Experts of a small language model.
Size: 10 layers, width 640, vocabulary 8192, 125M parameters.
Training: a variant of SOAP for the experts, 546M tokens.
Below are experts of layer 3 (counted from 0) of a mixture-of-experts language model. Rows are named gate (a neuron's input weights, with its number), up (a neuron's input weights, with its number) and show model dimensions 560-639. Each number is 128 + 32 x the weight over its row's rms, rounded and kept within 0 to 255. Numbers have three digits each.
Before each expert's rows: a language model's description of what the expert responds to. This comes from a sample of Wikipedia text that the model never trained on.

# expert 13
Description: Numbers, units, ordinals. Units, ordinal suffixes and score dashes right after digits in sports results and tables, such as 3h, eighth, 33rd, kg, 3–1.
gate0:142129139142129089099064157162145083124092096172082151140118121153140079133103094151130156195108126152099142155137154151142127176085164141092084121129156136156099137152105178092141081101131091134155120184125157127122145122120155124088125079
up0:108122158123097154134078137084175072129081093131130134092100070116140148136135148086205164176117112159075127154150111122185128144119136138071121125103140068141079130107062094076160096110092131163160127176073122157106168136139184130076131130
gate1:177113054183168142128084182068144119166103146179069113153158129121140080117084093129073174171143119174106180145104067122122214128119134115166114072125129083146155098058084162114136085110167153088194161149093142130119173104108061143126114144
up1:090141152064155092085182113223152125135173111149147141097157086164087122112159125086191113077142145142107123088110162115106094068156140153126129166142110116094095170161157116116158109149104140171096113140134096089140089127148179087153137167
gate2:127114190151108129165106128129146105089130162143144095080171167094153077138103114104126112125173133077098140156163125204148129123103089107146107150132156167125129134197138202104149182080180106140110135185062109139126156134148105119148109202
up2:142120115132157137112149158097145160175083132111120167113101088171094193075135157130129176155126116175157118117065120065150147154169131140122132089153106107126166124086124093140142078121067133144122092081171141119106089157153183106157184086
gate3:119132112160107126108167156171143094159149170143115102102154143190133066109158101158133111143073128145214144104141068122154134151074112157075148132098105104143151176102121136136159158183144142202137173110089203137141136151184136142130106092
up3:102096104079129098130137078054168174141150156135142103106097137121071152103124106145098125128161124151104159198103160109122155183115121057121137175138151172070157103156127162087111088024159094062115174127110082130161124097115104119141145106
gate4:121175167122133140166095155176161106140081094146145114088120111123106116111137079194086128156134138139145099086126132154077113104128139094111136133103119100108138117079121059121161149170126094152103202171149132149160154112147083094138119041
up4:111158165091196153093110144170142129139072091145133173113093130126078152161199080168071074136118137152120082123164154145128120179132180087096124144089126109094120153086129080130113154139132082176117180183171158144183146118133100128131115074
gate5:129175091151090111128149126118150161130127145120113152116160151115112149126136151094154155128094115128114151139157093094089080214159102112193208109161139082137126079100114121130073109158141088166129096106143138114202111125160134096123151104
up5:139137131150091149129154105188126118128127165100116122169104155154098135116133079085162175042174168125111170143080087116083158141076121101190101116152074139147145101124087132157164099110095077155097112136132136155135070166125167154125152142
gate6:093129126099183084085119150126222150133127134171092114077127131139133108175105164167097151161156103129184136099147137131203177141076110141113141213159086180120094153147138121154145135225108132125175121134126169157120164124079179158086128088
up6:143130115138114107091058178136151171135141128152131112161142103114167176122136139108102073154124183139078103112082186097138121160158065191187190166093191096109077102114143151183095111108110159081180127135194075139148121148194118159119129140
gate7:147068123130157102144107120103161126100087132183084155124109124167173109080108161112134122107133094099101093187107042122155100136117180126075137170078207133106123119103085103101091116147100143108114188118161137084097069113135155078123109117
up7:112074136117148113095121113167154122138115122202095118164142101084149157072141138133144120082147106141085095135119053068093108124138204134106129146132173149090134129110097185103165108160147112095152111169122143088141106116073087105111128073
gate8:073130120117143139090129112074139076166116189115153182095158086134131097169194101125091205089111102111118081186152108083161148209098158134125112128135134106153100088135137130120114179198132157108124109084128128113163185147194092122142096134
up8:169134148085099129146151130061123138132082099157071144153181173096145168142143138123161146170133103182134162129133151153179157111153148118069109147143094188193127193156118124070099132103233107123151115096104127099093115086149099073078142156
gate9:111096145127112130122110107161100126174137106114146140151151135102140115146169109157129137111108109117130185208125122136174169098086111127129110082100046150153155099192154108143105093108153174082168132127154130134093152052113177109116122131
up9:117123104154123159125162143099136102179124155210110160134143105125131108184142113119120125146093083137119096134108108151092145116114135196127162095093148066171088140139128133091105078114115156118171063153073139172152187105122152184139136204
gate10:108133139183139073147057083138092129158163125117136139108080100146139148111122147200164095064153104117115117181105114123109116095068164137161151024136169140081178071118111146103152151133127136126164167129141111102131113107094137127126168109
up10:092100089101145093148054138126051150152202116152140113086130104175102150095101106160178091110090064131086089127161106051132109132114147109129111105146121145136123092130172085098193145107140112125118151132156122065155107179115133114110163117
gate11:139153161141127099113113100097215123114180122101131118109097157102120164124134125154111128171101108093128168106120163094171153165103182130146116148177125158111112109146146194140173152113127155148105094134162160037168126104137083068085119098
up11:126127159185133125133128141118156158101180121132145115123105174126114213094177116145134162146061155111098162034086178076163147175124172128171073195188181136120099120141137184166134173096131132164081100169159152044173126119097132111101118131
gate12:174148159130096180126168109187151117111092062192141165165157113163079142167178108179128120171147105145111169127151109149125155145066099123137167150060157160106156156154044137135136113127102146138085062140085154100109138091081106166135159078
up12:119141079162115104091144130133160108148133096106169108110151141132071092128101088155139106141155119047115157154133116167110146066123118124123223120130194148132145166081048104072135123194142091093087092189139168154135174081077132158135150142
gate13:118142110127130100108139103170164106139094081113140197160163111105133117114159088125114143163119213192091141141088120103123114145138134119074156087166105162160133131116080137102089173137145140141165114074143084070132117192132157148099077173
up13:136098142162152147115116172081118102110137165095104086115084165123156136111081140118136121116150061096155110108182142158137158144130134139130067120099127109086143149178176147137142081139087148141126107187148164182166165068127173135188176081
gate14:170077127134125091072123142141148073063135076089195134125152211102126147118104109176054117147142144149157128090136123081138132144097112150173118104098104128122120210126133097182164167149148138113174131102105148126113116123128156183056166106
up14:173164174212116149087174073095179070136106120189068102111147081094143157157097160072149100140106184107159137202141143096186153109124132093102122117179162193103100097123095132154116114182130138136117164111164112130163121103130164104177073123
gate15:112122083091085072135126086084074140186112121151137126115190112174106088144134159152128046149070121076216110134121148102152145175139123151197110128131127066149158104118107117178132117129168084166187165118134173152182127114093078155129158094
up15:120110115081110079100124115087111098175140157126099135154162123102125093145165143112120083104108114118137130112187134128122161166150107151129165113092151084113136116147125133162200126164146112090188188086126142097151144105144106176154133078
gate16:109125094135120047134108160133181135164094066187156091129137158115142110111060198204178135118134144091066114148146135158111109173114140109105173113156072095096183091093141158076129156133112141128129160183145128147120123171121132097106087147
up16:105123107153175099124122161134146098161093067210127071121087139173155138145085175203197184140165155062073143162118133128089119104142151068149129109110087071136150107081152159121129086156142128091148144176102163188149139171159156135125089138
gate17:112140097157151120104095152073099142119126111107131155127171103102153109107103118142123103144142123130108101129125153125095116122093128091141089158089144149116189109172143112163115158055166155166097131144171160128136160141096097131121155141
up17:147167085106131127061121136105093130106135097096121211136171134104153112140133113167105083135117090097130095130083087113087124119078133072145132152111123129136169072126147083189133155063157134153096145107140146151137127155081125124084103106
gate18:043181144140161146173150135117166125166108106162115179166157086126088122143130122135179132154131125157162110196096132174154134208073144150123129126159141131102158187140107139065118128108136090116169131197147128137131119164096126104117142154
up18:145104083138125145146131116085127163125156174145152092109154132128082120131090177063102114140182096100120131124136105062094145049171071129130130128109116113125083129101120142146173055108165127106122091123131118091147124119130120123150152040
gate19:130084129122074151141103112162119123120095126173082140109182154096112200119160138123149111110163150100130148126118109152147119132118145141066108076171137120164190081137148132074108157162101112118119163132124079131119122154139152174183141079
up19:150166139106202121146168168128088150126110091092115161149133106183147104179124092180165117151134073118172122095154128073131154080096106103130172180120181125084129153153135124132146172143152172124159105132152161072160124171140017097112140109
gate20:117167124163149168154047196120147131170099095096135144198066144127136178149135130124125105106129093125164148144087095106131148157098107099172161116140045112147131169141109069085099147077160145144119112165142193125099089110137116149139090097
up20:115149122148171153145116158128174175119130119155100160146120181135142168086126107094109117114151103156103174132166089137136160144118153104135138105137125145183095228101106107091133149137108142139137082163149130187067130109139145170139106123
gate21:130121169123151163064129106137133095140173149126110149070160118143120113176089143128170128156118065112136120134154077105130075112132043157106116156153127095100082133139161078095155129100082161153113153042161112170141127201093174122151123133
up21:177102112106122133111134090121148195127151218141104116141140107161109147179163162148157115160147097150167092167133130117178128086107116101086120126110142092112156073121160163161117147130088110108111173171142153148073116171142080097137116156
gate22:099128122131090113114165145186115099107130129132056178102104113125149126169097162136172052133128146162089137186201057123097131102121152074116157109104088159082184148157120147079093109144132118111165113128119164104145146120099080122136120110
up22:086128117145079108122170130197124119109114134131070164115115135106143155179096172132175042137103143152084142151192065134102126122101147086113178132099076156097173132164108163067111118126140124110140124122138187094163141119105082116127106093
gate23:099085094160089180138131130124099166142122137143131108150056079075123072126130181171109075172120169105111125183113106088124106169115182123106075132180147109104079123094156140131136075054116118090153115145147097096086184127173170112136113139
up23:091090131116112062111108131112144103104161079099112111134150148164135122100073120118081172102112119130161159080154182154143130118140107140140146143080084098147148131118127092118104152173143170114126128168133214124145096081133070096133121143
gate24:142096082143112118140120141184140135125181087110121086160119195137090133093061131148113124120182123091157112104150118174157116144132150151068165085080165158157132120151050060034120082104126046164157127130077113134118094141120147125152112090
up24:088143141112139170167176130062148167121080120109110151085114088098128158185149085115123146107077183092121149150082146117100108142117131112164098101124152118088099158095198198189108175112138185111150162133112091101113144137105159083100170184
gate25:139141116140129098173137114046176103074099113183075166133156145153091149118110140082157101188155128097114103189129087126102087226122152138144145145154147130114164132124124113128151141113080131103158098107104112125150134176113106162097151073
up25:159118098151173096191109159115173069095123147159117162142141141202147103129146188105112116145118143137111122181119089152169102179086167147126127098112121137141141126111062164158084104118072129051138105113088101137130191161110133174125160132
gate26:105064136151131091147094019163131123130129093163124147133120136164122080175190158124115096135179100120092146123192101134168096126075141053179131107157159112138121081178113141157162154075128161115157094079127165138147133156140111148071090119
up26:148134120142106142155169168169111180110128088120168136131129189118179200072134151085153131131115160099113171105141106081142161080208132198127185120111153096103141073099164121131130090122134190099094125143138121127121083149112134060119110160
gate27:156082154110138091133120132144167136112119116166132143146142080101176155138053129074147090159085173121124109202160115199145120178054135107148157099127121147056136173140115109137119172133113060077115130147160126114141144103061116114089126123
up27:064163102090148156176140132138095109155201111107053154109097184136126108110196118105133115083174115114151156108091102123087108169130149064118151161145189063144095135160175163151156109106156054112131162119088058138062130109146162147123096128
gate28:144135123116124146128138117099146139090115152154169144121140144169157183150101222086113142098148105090146111148158112196161160155151102084139116148074107136103155121140147133103121133146094129087091080169166131142149153119116219209071137086
up28:091102151148140137075124098135109142124191125104120142162083124131092078126139103138073128139103134186117170123102098070154054134135163159167142101187084109131103121069108150142118109164146141150152130133038111141099162117106100082160119119
gate29:140107106148115204165177126155151137090167130111175135052157180133095070094083088193115126173106059166142185108103202117097190120124129107208124117130146147164127146115109208109088161152025134094160102083122094117108123120187163130133142124
up29:147071168180152178182139182173135103134122124136161139101177126135174095165086140163069133159116113104086141135138175109127159164125145165123121087086184077163118149098073192136068134137104120083161134135105120166140138141171146157119115097
gate30:160135166130095097117092159158140110180092131171138105103112100145105124124099113090118165137112119139093194174106153116118122113116123148075139132118097153093141109160149111151091093068116137082131082134137185095153143113142080106142089115
up30:068158106156151148149142130103109172082174167056093147140120148107146148109151116157117119149127140105164094070162083161125145112110125111162112122137174117176132114107085156093147163186178129142157128122123088163098137107148171132141153166
gate31:107101166065118169115128147123128133112036078156127138099138140122071098070139097121104100169137118177127095124122096122114116128161063086124120109184150149118070150171113213133115127071132058158145128163177102140171125048148124168116114168
up31:095155125075141127149126177142105135143100127155115115047113160098102094110157085148102072132162157143147118130074084175122101122160088149126180115112148127133011215104074120208090130078183069137103095122125087126154098062133131130164132176
gate32:183126183067125108131117128141145120153101145124111111112107061151108105127209072160108124136115183072093097165132069140129152149103142188113077114158145142103103176110159119073122078146121122104142169111140157137155139121097143134163137124
up32:138114111113121099129087120114147130146123151130102085091089094190088144166166065120121142144086154097103089170149100137122111100151168154135104148145181142148112157128178151049136112147068084120134151119066152098159135123106127127134120116
gate33:118148146142088117152063121064140187115110156141169164120146181081109142147142169120140092187153119148125145139092168117135143151083130114126078131147100120162149185199111111125093163183097197138133083112089154095082172048146054145110090122
up33:156130163165118112137075122126097124164140165133119146150098175091100174090134222121111109172182112120131143158155184165117154127103135095103121060161111135193146187171146144071066150142093154123103092133140140103110093060125180193113073133
gate34:146110146197132133117070115145139118158120128183130126121139178119175116112201121155126109164136111138127156157136163157094154168070177088086112222160139162121094132084161179147165158074169090050154074124109150095120136100105147132083175167
up34:124081122074071114147123122058090162126098144098115170234109137092154144127104143148066153142111083157097104105124120133120120081146120136142146103120178111140153136134135115100097124171091149141147089142130081160107105102127139118148127102
gate35:161180193179152118139109163091210096156148139114153152178148157181136117121163076127142177134093143082157108115097144118199159181043134074147123158112166128115142140154095145161089136057064181119116113059140179125072125098133169113132162099
up35:078075142121157146113108142113088125094131130154166189118088114141136126133191104169128173124112171144088136168129155122120124074103161146150098141160113139114167128097074053062141164157125121185144195158120099167090121173116103075185165206
gate36:073130154082136138103117182122146140182124205166133091115174054070104144145162091159103130126123163124091088173072176117148101176130123118112114139132096143119121129159080164107132123159137172186141120131159120100128091144071166172118132137
up36:128152140115148120111114184145114147166118216180134111114180040101065111133169078174108157114114166125097090177112127096136108170111145097150137144138094149140089151135107161102126128172145147204124139139153131086173088128074135146122122106
gate37:122095148098131161086127090088144139163153120150114117103160113169107108051146115170116178135088128146075120091152105068144040146129150095044116115148167131126088111127114106149135130131087120080136143155081135067093147143117198105066078122
up37:080106178064150073078121117096093130146148119070135126130103122130113128075145150130130116105113131138152192180124149085148094173097103119088158098142146096104133144130101195125141161095174096167116155119176107088100126140116160093109110116
gate38:154149146117113158086084148087171162146092138163122156116167141163096141133181136089151139206071151173117163126137133081111060165107095104169127078204103162142116161132113104142124136141145115110125116124140177170094121102144191113078139164
up38:151148155122073133080113153049150127165094155169115142141202144143099195146085146097171141196122130204124162156160141127152071194124104115117114069114195196115136167135085147119130114134137120137127083150127170161135122127165120148120086172
gate39:113114127118099123050116194131172090133144078172099092115110097119121087114099117162110124162081148105062141131098107132138183169122049160152053119165080156140161136156121197146102104110093170077127110109128148129083109098137112081121119127
up39:111129148091179121087107161098118097081158088112071079107137176113092118085124164116163140121083150129117086127156131110148157157137150184126111143116105148144178133126148146089097109137113077158116118152125161123141121173141076085109049148
gate40:128070103152136180097121127133125087148097089128150125142146183140140102180147115118137075109201152116150137123097117127186136144179110109126103186104113090123081158121109218093144141108202158162129093131077100181154180090109129168157147077
up40:110150114106086126122135122148142160174134145192079104131165156169119139123068113152123167070101095121150129104095132116108140153076171157113165108194167161077106085119117075193164114140074101069115189056127150097077112204130105154106154124
gate41:142118141098147154121148162129183153081163161160152134092136069094153119131143144134086190110114170116169139165095123093147193172128106159154180139114152085162180169122120201150089153156174101155136130138134140094089054096151108162089081104
up41:149171195131179143169185171169146112141106158112133073211143200114145075138120127116118108128088143153141051106164131126085137174135158134098109155106068111120130118078120106125142094101113164133097055129126117087113153093165173075133130118
gate42:124136111099151116089111149140161161158081173167098153121103084136168156120112192123124143129132121166141140153126124153169160161109179078132162129099143141104130164114141111159100116139164099176076156112142111117105125159106146113100147109
up42:101113160062126129141091165124176149076055103124087175088098118137130166148132143150172113130147175106141074168159113170149107140139130103088102068090082129090155156153150116112074096117130142170114138133156141151095137135146134080100125133
gate43:087098106139120104097072125096208154201139100093121189114119159120100106143120118074148134114124183145162137087141103145151102176102143131104124135156116118084144116126162120091106104131112102201139131128114141150146119140123153124112163148
up43:133111069218098143150184205137076147122195148095112099077150116147132125177186113184108101173110118142131099123143123130127163156123090171189175101111120124131116188096156064162148137149137139114103100073089125166125099132173123113163089127
gate44:094083109133146094106109100169150087123124077162133176110107106120134110129171096156157123135148167124100114148168164111116157083092152092180153058134103149111117106155200197156103166113152075094146215191115102127092086148132170184165181141
up44:094124106127099066102109117147145148185075092185134171170134056162155094125134154179090161158179127074103121153097176168108149131131118148147135105136073109141130159137136171155107100141100126118141159192121121118083142107124151209162176155
gate45:131145167116152094096085194163161075146143164124122093075157108138120142163127164147089127152098134078060096058144154163135100116197131097064152141095187166115120106118148127113075124101100156177122147095154064139166107243114117150127100145
up45:110149137135126125161156083106118200094114117126144116167102155074121113127141102171154101124109103156184161129102100126138146110030129167144082157182111108161119150135082174092156122184159093109175101132131187158115116048193121144152192128
gate46:121125122166082102108136115124109121175091071175099163168113092045201084173124160137136112143090167136168167150153169142119182164081131169116161116173150127107073102136157089104186145127162146130100176193118173169121134111161115164108151070
up46:186088134084113118133175057156137161149085108123072148172144099096139125172075135173140107140100167130147120165141157161142196168088119127089155145141079162147107069149087120110154147124194118131094049142136119153150084139160141127148138093
gate47:105078173089129080121069154124135137114109089119117110126187123052130147094121154118115126101122182139091126120144150128083080155119116155110126169152181068140116048147120150142135183180126153178093100186138119130108079103187050117121070154
up47:076158138162089104062153153096149178112162083156147173074159127130115169105151123136156117168142053171111117153102135146136105117135145153150108120078153152159077179153139061137094137191131118114145169129174147155064125160144118095164161118
gate48:115129075124170112120131106107102188081069122161111126156138119090129077111155123169145119126121110141079111128084153153134107137110121129119189037149096139178172192125072166061112157144140104117154140148152147076122191084102136163139143148
up48:098145080103179138084127109084082089148168098131091104190113069087184094127145112165151146126133121066124177161091159071128133124106151122128181108061053066135160208076124163087115093159161122110180158144104119138103119112105120155104127122
gate49:105129156175108105125149134110107143040132137167053165090162126136125147127166068111176171102184137099143143054135177189127193134072108160159096151190067141079142191133112128097102139115117108129130135111147081111073143097162058097121126115
up49:113134132146096077139150139135144151060133112159073162090116108123129135139147071106196159110132098074117145062114131147106195112083127147115064163249061141093114175131113121064063135127133081140152140101107113113113110124117094090133085079
gate50:082096086141080168101111077108116137119123136164078087131134166149089164158138091167119143144142128095167149117163127088135110198168133108183153148061126133137131103140196129138194144126088094101213067106122118118126093119182086130104154155
up50:124181168101184087141188185126102108141121101130135070153130128163127122123132097116129145142086131099092126110052117147139174141151139196121088099121130108177168136126061145153122041145105132121115149150149144139132128203116142128202137083
gate51:160167185085068075165162143191124084156125047150124170130104129165131135143120114143121118110133097190105128143160099086132136153143136122148107094175079153123082165124146169135032118110162113130074081094124135122143087084111107155135213182
up51:111101124066127141158093131132178108125126120085147115093146199149170173123153157191149173118116150128127135146094115117137161158150116196108172113088152188184121160129133110117123116138058130103167094157130156093137099154120126088114095062
gate52:117115094140081158107159088136115093124114165132139126180189111130111169109175116179155128164113099123140101097125182106125072091112113160094133149116115147066105144131082183126123157099076169199155154140169143093123145114202118160041133166
up52:135114082180098128062130131133136118092137140115137090127153101150082186084108167126139112096088147140187152118103143125110112072114148179091178114100117126164041161101096145150130135124072109120101109128173114108124168110155092159159150158
gate53:090171045120148169148185116114144135158107088196121196139081144128082118104095158207066111153113067090129135193101115089144149178127122131151117129155103155194141167089118225175105146124143135140148147139039160142131165136153099096116159112
up53:081164170088156125126097141119131065150126179138145115124131159080113146064127087085137160119152138113133148135156156121116092176113177076121158151156054114206186123142095047141094112124179149139175172102099123119120141098112142084147196082
gate54:053131146125142108167108084123077159141085099153105150177141153085132140144111141158036132097080107133101053165146120097132118147129116111116080094054128122165095099116209183128142141087108194148082170129152123151148103183170158124127169174
up54:109158174119132111124118101142144114160104116079106152152130151133115159147181094159162137095096101113134124131113182086124161060112205193147094139073113065163162150128148129079167059113183137162084181150119091118058137091134161128140215138
gate55:112143111102125124124131068134125088134107099138144194133144198098116111102116152126120139176116101092088123134094146102126101086110132118155109118098163176139164125102130123108117121107087122161163113074088111122161116088124093142125093150
up55:129144131136066095116122117160086116147146155136184218124191142113126132098167143096101125218139048088047115140131149144108101107159089150071148088119170184136156186107122147150168093119038135158170121151147167168106146098218122135107151133
gate56:124123102115111082072121136094126108126131130100110131090136140143117136107151114169145102127138108145116122140130161115148120135130095063165140167093159080166191157094173164063115143070143101036176115166120048118119082083110082143129117184
up56:130155136139147158142112128186088116162138150069120153157146170136120120131150108063081173151174144115148143142156133141113157116084083113115101124148105171161116059142119128129118086101051088227090129100103126146126156136139133064156150116
gate57:154129195115145132076074188118143044127142190165158169128193082101152123078141044119174142128116114122101076101146122148180107164185097108084132098128135180135199147162143191108148132145143098184100105154122183128060140090173139140139097131
up57:158132156100118163110134104158139088161151098154056091139157074138107154142126102077188173109149141096082089114124182105157168101116063162132153209114109054082129064148119162047124130101120070165095153121129042078056114185170162107176096137
gate58:126149135202162082129132114122143084143150122188115184062137121185157100106165182119115147159147134086118135129116133132165164113172148141151102117138147149060117138156109156132152144157145119066142136134045145139103125123132156139107136155
up58:098095122218126127154126104122187169110100092196119188103186120157118139098131164097132131142128165097146111101121144146161160160109082141131135159152167145066138125158081117167100104106162118117152162123080115169110117130177141134145153160
gate59:110156174107124146127119093104132113101138098162059171051167163065096140091179092185107189105129112119093155147166137124139101149036103084081146139059127158139108074162080199093135111027147073133146109127204127222073148183144129115131123200
up59:143115072138116153125113170137118108139123142132194070147094103157158143191060174074202114171136145088134106088096142126145169097229159166136081150175081101130148167096119108133122165178135177102132145127082088054151120063142127094107155084
gate60:192163101126091109097121146163082133174142135154144200121107169091130121120147143061150121109130122160137202159130132088126116183151146136168114192098117116130126110112120119085125166109151064124119113100131139143143069163046108111121089134
up60:128127146120153183137149076138132108103081171105101110156113079154134161148122108171121141082149130110104086123114154184149103182112130123080103083060119191129089111161125106105083084096126134187145141099146132150113073089085119085103154180
gate61:123152158118132068118134176128136109187134109092116131097115143134142182148161069201098108134122171144155223143101147055145155169128160101157153072085133168158134098191135138093149167134107138150099131127167158170175154166114155086062076157
up61:171106093105206183119094147186106202072155130127139098170122118105155099114143143115173124112124090077072090145136086155107107115147085124120110148125144139132115114109178086186162118143149083122165133145121132104125093089133136141176178021
gate62:050123130112068145138116113101150145156119133154132113106055105097129051142118118138138095136116078035111141159078165127120151111095101113143175081132138099162105148106161170117110145144137115150153139086160176163170157144078198100143138108
up62:185099151184130109118159168142137126115145096108104171117131109066122174125152153134194125100117123147124120136125075062161134140116109138090126112157165135113119152106121131161134126173099118087101086117132130115076102112137069188131132123
gate63:080081058133070134183118164149113099132123139158158164110121171156075099056141082105127127158108143156104161163122048165097112110184113111153111087107057151175152100116141121163122175090088092084078181132107128140082136087074124135134091165
up63:160184158124195108048127106118172173192117178148145097164164103107157165159091158160095141109136151148112151148123175072160118121127114137143156206167171149108162222134074107106063134158131123119170103097150129115117121156135174135084164146
gate64:129103208084111129154143147157165075128147099186142092112134141121118094143056150091141115132115124112146137097161105122152099053116140147150121109159144130169113193114126149128180149099181124120079109155151126099097152141131156103045118093
up64:118127135142111148108128179075164198149084119131092161113149176129086136152171145176129115107173090147125083125120086142139154098132137095101132144120101129125156061160120149141086109117100123119148126065149146140092113152137087093234139155
gate65:091147086152147203098095124125144106135170080182103129145182189171058153111156111089129083138089110179157118191154155109103132187132108098070114143092136130135117183138124135115104119134156065115119110104084102117097123138132090145088124105
up65:053170105157163204105103110126131120128132095166131145134195158176070160145190094092118099154115116167142116156140183121121147173135091069115104169103120113110118137161119156106116113098152091139121110116072084120067128133117167141075107140
gate66:084067115093136138198145106121086107106094114101072123135121083195090150156166085162100169096141112187124133130103129154120103125144136141172128183184090104093107162211130173100110097117115049064133175051146131129156142118174150142173117175
up66:106083099141170155085107137162073150162129101156109196143105128103118137090131115134108104124099145174168146158092133077161149127151117137188157144166051111143140124182119109122074132125121176095118135144171123143168129076123127129143114164
gate67:154098141159118136113180114133200126108105156074128147134180086164091068139144112174095157167031089131158074130078100087114079157069110171161148135079164173146065163147114115124095146136101171118049143141134072147091141157160099132104100118
up67:130120115132172130150148138132117090187134145178180153144104155157144107126087185110142135147119179138130070114143152147151109106203174069116182106094152180144123117064111174159119130103118111157145155162138113135153120090141165138180144115
gate68:189153161089128161145112155110088118062089100137157156101100152131157119167127132193123099150153078110117111103179126109078124183117127111143125123089104097094104139095160168177131128159147123122130163054160164159079184139164130140122095128
up68:121101142121152206169144161036103151073097127154115153131109184072089122189140168113200132133160097136122157151135117127110132146167142136114156118079092120128106165088107132163130155135170133096141100087170144132097120155140120144117096101
gate69:123179098133131104084180115078152091140169149173101125109090147137108154170095114112100145128142100105195147038168138092126102139089158113165118124095200123107106144150185178132151164145083117146110078157137169139100210193127072148113155191
up69:139161113123109125077176102083154074184218126135105149102125147124124159170111109128119152153146100106153156089165125096142113138128173101151098113099177125127124120156160139164133162123082102187097071153148149157130187169128081152097172221
gate70:092140137116102120155167115096125116129148140125109171103086104097099136174133091127091192162078136095114132102154142073106109105147151133104149169153154138126111087130147125171083141102124066113126140099150090097146130130106177093117223088
up70:136081112112143143050186112149133128111158154142125161099079124160145159107116127120132089143112117106136111094136138091118131080136158117131130165120095106123138051187122076164078130119146045065106154118132059147149138106141113127051141088
gate71:136071198052153196162112098090121101095116084169092112117160073150114106128166118163041112166093199143099051200158188134098138145067134090158149123125082127160127120132114157148078144127132136217115115098144101172132106106160138112116166123
up71:091104072137090136118138147119165174178127121077142104110143151111149136115100097158188155103134118193108203093123117156131121098134131103090107083101148153079124113183180087118085091116073083126192092169108114111101130149118139088140133163
gate72:157092117097115186096135137161098134128133122197086146138210062156051092137126105162103107162044157144155136128143162074086120146108126186084117129112101151127187172135175154167139184154161163092101114065095084119102099123132119127084052161
up72:120101097101121176084111161110116098119124109116104216165190099140019082131120109138162075155035115163167112123131189074080101124098128135099104149107184113087158204143166175145153172149149108089095147122062101106096083100117088110098125111
gate73:124147105139174170095160109165133140154119114208139153107103089144159102174166087144142131149124161191089131189160076089113197176106161123141158163115110133129097103121098124099130085133157163094134145062172106164130127090115079131160151095
up73:109175156089135142120112092118083133150150215124149114153131153124099172145202158144243147124114125108111126108105164139205091168099109142095151149098085131116099088078089130131125151102118146113104105156166124097171131060092124098132152144
gate74:080151142094076136148187106110129082175052105199097069162179150158160144086130099111074145108151163096131166095125202148155178111096166163118108110125069143144116159108097127073165133109129077129102172122169128100102080140204125167115152165
up74:111131102112088137120203075125133089127125113139185155120135085145152144096085111126098143124164124123146139132104180154172099159145029174124116098114056146164099136139175139147160140139139113161172109110164167089128147158182096144130138173
gate75:168028178119198098132173181158133208142118091191098171128127163098150197101148130150119130140151126124121106144147147107039131141068125120080128181071149138122202155158172174104124100157187160164114128156146075134139088153128116146102150122
up75:107110145108117112099124081141112148129175137129120171126106175087116113157162149140152124191139091114079092114127064177084139138110116160139110120082149132163138115136132145118142081187176169195091094171153080115135162120092137138125148189
gate76:122092104106115162115180088148099105118154183182130119105112137151102128127094084162158136121099070091169162132136093119152104108116121075077113111161131156164150166127162188102083127119132115121154069110094110141111151160141127130105112048
up76:113141146199175106167106145050168125095117115104153147095101139181154089093095188119130117129117180169117124090090170131146186126141166161193137086095097125078112070119095091157118220166148178154151170084146135146121126037083157076100159166
gate77:146077085136071131105147145126093073138142097158135111110192160169140130142150135128083086210045137165178168098159126138119192148134180144111081143144072146165160160139155118149168106191156121114121150131141135122080159115093091087082186117
up77:115079072111142102141083184117099085148171082110095133099178152189147152135138128131105103195092187146159188101176102126136128176126163116087163087121060130192116142123122102146163095152096081088123122134148153135110162126099121099111150118
gate78:151128189147146141133115148124142152091159112093145080102094108086128097107083131163163114143114115161100116096104142163128115180060117141140161127204096115134093141148166117046125172052175101117125158081080142099104160112095120137081062095
up78:181130151139125161126136131134149172083145059074109116080137136102101100133089089154148100144129101133104114109128105133100150168040102124157171132178113127129088134150178138033151152103161078123109117102140150106078133128109111129093101094
gate79:142109148157112092122118087149114117078107083142131193110130113124104152066121113169162166119113106087064150146146108125166103156113175128146150121102170154157159157181170142160100154196125073069130148189102127171156166171077179141118094146
up79:147162080053121132119168131137129114122148120093146120060059093108221107120139064138143068119152132096102125140100111122120153110098100145160100201172116137117169119096180108145112078079168119171160081155149095164093146122118126122111210101
gate80:067106158185189166167155155118207143135156149153110128149097132105165121159130231148118096111104124162143179106113083174139142160118088163111155165079091126108115184151170110161132158130152149109180163149066110158147121120154105124138068112
up80:124100170117147146123147116121141134126064087090176124142133097092085142110155090165109108082160178128097113147182087138105084073176141111128175111087140079172085092149066171033138096167171150087136113100156160126081116137119149167155203171
gate81:115103156095163106161129116130162095171177108177117132098127162107125141155050082166164095145184061113147122087166104109159085105051158100111095134123124084157074117208111178163143138099117165121125146123112168137148238083146132119123099155
up81:109169136116151148115152167095103152159125148141128103206134183142068133109207112123087118188124062127185125089119094150130170127126094089123138086153155082168127093094169107134146137108172149115123051159163123184054152104116171171091155092
gate82:137136079160101081096146099155139168133143155142138143125153103111111087138183149081141143096176093127124152128182151126115122107142133157105108040074139173137104100151063130090096099175123139112203167162148108091133097154085142251128128122
up82:141095153134088170157139168140080093190173105105136151128177164058124148185130129153128102106121149157127112169057119078146081167141100138121152157130113100141135086140207119148184178135129086172058093131157112124132144135138126010095116113
gate83:117090138165113176079130149050105068123138123169155122116055122094161135189172067139132124163125134133153084091065156164113145158152086150105121124139140110111123098100123153100076121141149108095059147075150109160082137204120145147071042100
up83:127143145119121079172085119142177158120081150113088094144069169145101141112126131150146135148138090100178140173140107116119124144165174125144139075116093151100158069159053164082213144142084133101149112076163178123083122078155154065130181098